Weights of a small mixture-of-experts language model, trained from scratch on English Wikipedia: 10 layers.
Below are experts of layer 6 (counted from 0) of a mixture-of-experts language model. Rows are named router (the router's row for the expert), down (a neuron's output weights, with its number) and show model dimensions 80-159. Each number is 128 + 32 x the weight over its row's rms, rounded and kept within 0 to 255.
After each expert's rows: a language model's description of what the expert responds to. This comes from a sample of Wikipedia text that the model never trained on.

# expert 4
router [174 104  82 129 159 110 164 122 128  95  73 149 134 100 145 107 116 131 104 113 143 145 172  44 107 149 150 110 152  86 167 138 151 141 158 178 135 126 149 121 182 154 110 129 175  88  89 137  93 117 147 159 150  86 119 131  95 147 132 152 112 169 147 126 117 195 159 160 121 177 113 172 132 178 113  93 184 112  66  83]
down0 [118 138 180 133  83 107 152  92 207 100 181 167 138 155 101 172 124 146 120 120 127  98  97  99 128 179 161 152 115  64  94  95 114  81 154  51 109 141 120 130 106 135  79  87 105 125 130  96 169 146 146 176 133 185 130  90 168 139 189  78 145  94 139 158 128  87  61 116  79  55 167 135  86 129  98  73 154 132 127 124]
down1 [144 127 135  78 141  75 116 102 102 149 126  88 136 175 136 108 100 189 119 143 126 117 122 154 145 140 116 172 125  93 134  45 112  85 139 120 174 107 137  84 153 140 136 143 208  90 128 101 158  70 106 118  78 119 104 152 133 127  99  79 120 123 145  95 113 114 146 146 126 117 127 111 122 149 137 123 163 139 221 125]
Word pieces inside longer words and names, often suffixes like ious, ed, ing, as in Si-ci-ly, Wa-ver-ley, emerg-ing.

# expert 10
router [143 197 217 100 174 125 132 114 150 111  75  89 116 172  63 157  76 121  77 126 195 160 139  74 186 103 193  99  74 138  74 129  91  85 121 178 142 109  75 132 162 163  71 131 194 129 136 115 110 135 115 173 149 145  83  73 169 156  64 137 128 117 135 147 101  76 131 106  82 155 123 167  80  80 118  86 101 115 151 151]
down0 [150 138 103 167 114 156  90  91 114  66 162 137 188 156  89 173 117 121 142 160 107 163 141 118  90  70 175 106  29  96 105 153 120 142 104 147 139  98 100 114 154 115 180 173 129 156  77 140 162 167  74  69 127 137  87 102 168 143 136 162 166 123 149 102 132 166  93 131 128 138 123  86 118 154 129 150 100 126  96 162]
down1 [164 117 139 108 142 139 157 192 195 122 163 125 111 154  99 145  73  76 129 171 129 152 147  63 165 105 120  97 107 125 108  80 113 122 130 234  98  43 155 153 168 119  67 115 146 105 182 107 103  68 140 175  99 106 145 149 157 140 134  99  85 110 104 161 106  98  91  81 124  86 141 140 135 133 184 112 118 142 227  84]
Single digits inside numbers in stats tables, scores and year ranges, plus country codes like USA, GER, AUS.

# expert 2
router [159 133  97 165 151  76 113 120  93 108  75 180 132  91 121  72 162 167 144  66 162 160 181  99 188  85 109 158 114 136 130 166 103 173 115 152 163 148 111  91 131 100 156 103 154 115 172 144 112 111 112 152 166 145 135 116 167 128 160 153  84  62 163  87 100  95 183 101 119 116  51 123 172 148  65 135 119 149 172 146]
down0 [ 93 147 129 190  74  78 117 132  80 121 114  64 121 154 138 220 150 119 169 109 159 161 200  62 190 139 142 135 183  91 124 134  75 120 148 140 149 206 112 140  96 112  99 120 140 107 105 167  96  90 118 155 191 150  85 152  96 106 160 123 153 132 153 130 103 134 151 109  82 128 128 193 147 110 136 132 164 156 124 114]
down1 [ 90 156 141 146 124 156 179 120 159 107  78 110 110 126 111 124 144 139  60  92 111 161 157 120 165 121 118 158 101 163 145 107 125 136 111 130 170 104 100  24 166 110 174 141  96 138 160 137 165  98 107 109 131 105 129 203 143 146 190 164 170 103 170 114 139 171  93 131 128 112  30 140 191 126 120  91 127 131  92  76]
Common first names and periods after initials or abbreviations, such as John, Robert, E. in species binomials, No. in track listings.

# expert 7
router [102  99 121 140 101 138 106 207 145 134 110  95 164 151  93  94 145 148  93 136 144  82 116 123  46 141 103 110 130  91 125 112 179 123 115 155 125 132  98 144 141 182 129 102  79 110 203 180 168 147 111 156  84 179 185  80 167 154 142 141  97 122 119 109  79 107 121  92 135 107  89 113 111  65  57 198  62 108 153 136]
down0 [138  93 149 100 170 174 147 131 143 167 139 117 117 149 159 134 167 144 123 139 150 149 153 112 104 153 142 117 237  92 125 161 106 106 202  93 108 141 126  97 184 109 133 153 131 111 133 149 166 121 110 125 103 183  88 107 202 167  81 103 125 124 108 147 171 123 108 131  69 112 119 121 133 135  80  99 142 131 118 132]
down1 [152 172 118 146 163 163 160 148 109 114 137  76 128  81 153 130 198 165  61 185 136 114 154 118 146  91 122 116 106 117 102 107 155 152 101 131 144 114 110 148 134 122 158 165 127  62 148 139 163 101 173 153 105 133 138 126 148 109 198 122  85  92 108 144 124 123 146 126 120 125  98 105 178 126 178 150 120 107 184  99]
Consonant-plus-vowel syllables inside names and rare words, such as ta in fantasy, ca in Carcassonne, va in Srinivasan, Ha, Na.

# expert 13
router [118 172 188 102 118 114 179 124 139  86 169 128 182 119  80 181  94  55 196 107 115  82  80  96 135 145 111 123  64 132 175 166 115 151 130  93 127 120  95 133  95 153  89 170 131  93 100 107  81 135  78 160 159 117  63 151 167 137  92  78 157 153 113 124 109 130 130 130 125 130 131 147 122 158  79 101 132 106 153 136]
down0 [110 112  74 110 135  76 165 166 154 167 130 139 162  79 128 119 149 156 169 150 131 109  51  81 160 139 137 154 126 157 142 149 140 181  74  94 119 139 162 121 126 122 161 106 160 123 108 107 112  95 113 125 146 118  85 130 158 137 145  98  89 165 132 142 189 169 146 158 189  27 133 181 121 140 115 118 147  94 132 106]
down1 [179 110 119 150 144 123 114 121 157 151 129  85 157 144 131 159 153 132 176 127 123 105 139 157 132  86 100 108 144 148 136 140 133  95 111  85 123 122 111 124 158  96  58 130 161 102 139 141 173 117 216 168 115 139 221 123 136  95 122  80 149 146 128  90 126  91 130  53 117 130 123  96 146 124 128  80 109 121  96 173]
Nouns completing time phrases after the or of, such as same year, that time, the season, first time, September, with sports context.

# expert 3
router [114 142 173 117 162 158 146  99 184 147 130 111 125 102  87 147 163 121 122 132 150 121 112 138 111 111 144  77 134  99 150  44  82 145 130 115 107 151 148 122 109  77 127 129 172  79 132 168 121 145 139 142 183  77 179 160 110 124 164 121 157  87  78 130 156 102  92 171 163 148  76 144 165  86 156  79 130 146 114 151]
down18 [ 94 144 174 128  92 165 149  90  94 172  45 151 119 128 160 132  97 129 180  86 108 121  67 144 102 102 132 133 151  91 145  95 129 148  94 115 181 122 106 139 102 164 144  88 124  80  70 135  59 163 149 121 187 150 174 127 134 128 135 171  91 135 145 104  86 130 113 145 155  73 127 108 138 150 148 240 132 101 131 136]
down19 [ 86 151 103 120 122 108  53  77 135  97 135 120 110 106 132 124  83  83 133 151 170  79 112 127 148 164 117 125 141 175 149 164  69 171 111  87  84  62 148 175  91 100 179 114 106 117 128 104 168 179 138 117 134 104 148 154 127 120 148 116 142 146 130 131 132 165 205 138 160 106  89  68 149 123 148 255  46 135  87 147]
Commas, and, closing brackets, semicolons and subject pronouns at clause or list boundaries, such as "Florida, architect", "Jets and Patriots", "),".

# expert 11
router [140 140 192 131 124 158 135  59 164 116 125 184 140 194 150 187 124  86 131 164  98 110 131  95 138 161 195 171 121 180  68 118 106 137 171 154 122 161 134 161 119 167 115 121 121 111 114 102  78 111  60 142 175 118 123 145 131 107 105  48 119 142 137  46 127  80 125 100 118 132 119 153 107 100 144  90 112  77 201  98]
down0 [138  89 123 123 111 166  74 102 152  95 101 126 120 141 102 142 115 137 139  98 130 124 114 114 100  76 113 170 109 119  67 223 131 146  92 180  92 113  63 138 132 145  75 112  88 115 131 146 132 152  24 175 171  94 113 135  91 152 122 163 118  71  86 148  91  89 181 111 125 114 109 143 126 140 132 139 139 153 127  96]
down1 [105 106 157 127 119 148 182 136 162 114 110 139 111 145 112 138  46 136 103 134 185 166 101  83 209 134 123 122 107 156  67 145 137 100 143 104 149 130  90 141 154 124 161 122 161 132  75  90  93 123 140 167 157  99 112 155  95 113 146 107 169 183 122 140 120 121 121 140  88 151 139 107 149 199  96 144 210  94  93 120]
Titles before names (President, Queen, Lieutenant), World in "World War", and year digits or spaces in dates and tables.

# expert 5
router [106 101 190  94 166 132  98  88 126 101  72 143 173 127  83 154  91  86  67 141 128 114 128 118 169 138 126 132  78  97 106 103 140 112 110  94 178 174 137 164 122 105 135 139 175 104 133 146 139  80 115 106 133 124 122 137 142 182 105 164 149 138  72 125 122  96  97  97 210 185 112 112  75 108 134  84 111 141 195  94]
down0 [147 189 135 119 107 117 127 108 124 145 161  78 157 154  78 168 144  81  89 119 165 160 112 130 180  91 159 170 125 115 128 102 168 119  77 152 123 150 144 141  98 184 150 118 101 143 128 192 155 126  87 129 114 166 146  74 129  86 119  80 137 197 186 122  68 150  58 118  94 113 136 135 134 148 166 155  98 116  87 164]
down1 [104 127  26 122 148 122 124 137 105 140  99  94 114 130 119 108 140  62 132 110  69 156 143 148 132 138 144 125 108 115 151 143 115  60 108 111 176  83 165  93  63 140  78 115 163  83 169  99 102  52 116 138  61 152 137  85 146 156 199 152 141  62 105  84 147 131 135 146 151  84 154 145 158 132 109 127 145  77 114 152]
Pipe separators and line breaks in sports standings and data tables, also semicolons in number lists and sentence-initial It, was, is.

# expert 1
router [108  95 176 108 122 125 107 104 106 111 116 120 155 120 119 124  68 105  81 139  99 155 174 101 161 126 143 125 145 138  84 131 118 145 143 102 190  80 173  85 120 168 113 129 107 124  87  91 146 138  74 161 133  82 138 128 137  57 156 123 146 103 157  90 103 152  96  95 151 141 133 183 144  86 102  97 142 122 221 130]
down0 [129  85 148  93 162 149 118 120  32  54 137 115 172  87 175 127 168 132 131 109 158 155 142 113 149 160 127 104 137 114 142 133  88 103 141 121 187  73 138 101 125  90  80 148 110 176 115 172 143 115 124  95 199 120 188  92 192  52 164 123 196 159 108 144 173 171  84 100 119 117 144 173 135 108 145  96 102 133 152 153]
down1 [112 128  67 158  88 153 177 126  84  96 101 182  96 126 175 166 178 125 210 139  96 111 137 193 124 130 101 154 127 103 204 167  57  72 119 110 143 127 101  67 130 128 117 156 171 123 116  95 107  82 157  96 152 175 129 137 112 133 138 120 128 151  59 141 160 181 142 100 108 117 128 164  92 114  91 114 123 108 122  82]
First pieces of words split into parts, plus articles and determiners after prepositions, such as pro(found), de(cades), cre(eks), the, a.

# expert 0
router [154 154 151  54  89 101  85 107 157  99 116 104 147 136 144 138  93 216 101 105 160 152  98 108  84 167 103 125  97 141 155 104 137  96 138 157  89 127  93 115 134 108 141 195  71  81 136 109 137 122 109 103 163 179 110 123 106 110  61 129 175 120 179 114 148 112 138 128 153 154  92  72 127 166 119 158 123 138 120 178]
down0 [173  97 119 104 159 108 155 149 162 117 167 117 168 179 132 112 125 150 193  92 121 104  81 133 102 190 144 169  85  28 157  75 151 119  69 151 159 139 109  83 102 105 128 116 177 131 164  96 105 149  74 134 138  54 145 132 113  98  62 116 120 107 143 125  74  80 116 118  78 122 139  43 163 149  92 100 146 127 157 149]
down1 [124 152 119  98 113  44 145 172 116 139 120 118 171  74 136 159 131 141 120 140 162 201  98 124  78 174 173 150 138 189 142 131 106 128 138  85 190 131 130 135 102 115 148 126 143 213 146 191 106 143 173 150 124  62 109 143  76 122 103 129  89  92 115 126 181 105 149 159 139  68 168 136 143 133  82 189 138 160 113 146]
Words in infobox fields, table labels and section headings, such as Head coaching record, Preceding station, Born, Created by.

# expert 12
router [179  76  97 111 141 152 156 128 147 138 136 128  48  90  89 105  98  75  70  93 151  87 163 154 136 156 100 173 177 146 138  95 153  84 178 166 147  91 171 145 174 152  70 133  98 155 151 167 128 139 132 152  95 148 150 149  83  72 146 157 100 127 118 124 100  78  99 121 135 142 221 126 155 140 143 128 112 108 120  44]
down0 [144 165 197 163 126 122 115 139 166 187  85  88 121  73 110 124 152 142 153 159 130 122 127 117 136 102 126 118 163 101 151 137 191 150 180 122  88 100 115  81 123 131 125 128 119 180 101 144 177  53  99  73 122 126 133 158 137  56 179 137  51 176 123 129 147 111 142 102 137 111 111 142 140 137 114 153 116 154 137 142]
down1 [ 81 108 173  90 157 181 163 137 133 128 127 131  89 158 152 116  81 142 114 101 108 125 152  95 102 117 113 106 123 119 109 147 116 106  26 105 120  99 111 141 198  86  44 112 115 106 150 131 127 141 136 110  76 170 114  80 163 113 106  87 101 114 114 191  57  91 142 158 168 182 128 101 139  93 104 162 130 156  69 170]
Column separator pipes in review and station tables, and opening pieces of words or names, such as p-inkies, B-L, invest-ig-ator.

# expert 15
router [141 113  92 110 131 197 120  95 136 129 122 178 188 157 141 130 153 146 156 150 116 159 120 130 174 120 127 179 121 118  89 126 110 135 129  73 145 120 149 138 104 153 117  96 140 148 120 188  86  90 126  74 141 111 127 184 142 159  62 135 113  70 184 120 139  78 100 107 108 140 133 148  68  79 141 143 123 128 129 154]
down0 [166 185 165 149 127 156 183 151 123 141 144  78 182 147 205 134 125 140 108 118 133 106 137 102 146  79 121 171  66 115 102 109 161 107 125  69 115 118  87 128 127 171 178 135 157 111 103 150 144  84 166 160  61 124 101 107  73 140  83 117  74 143 129  87 162  95 164 153 120 146 113 165 139 184 160 153 152 199 115 103]
down1 [116 126 133 117  97  57  82 146 173 161 162 145  89 109  59 121 113  78 172 111  97 165 125  86 102 144  88 105 102 129 142  88 140  74 149 127 141 136 145 110 136 127 156 116 101 145 158 142 213 130 106 126 187 162 171 149  97 147 125  98 124 156 156 147 150 146 141 142  95  50 156 209 106 116 161 122 161 134  63 154]
Unit and abbreviation pieces after numbers in tables and infoboxes, such as m, km, ft, bp, mi, UTC, plus cell spaces.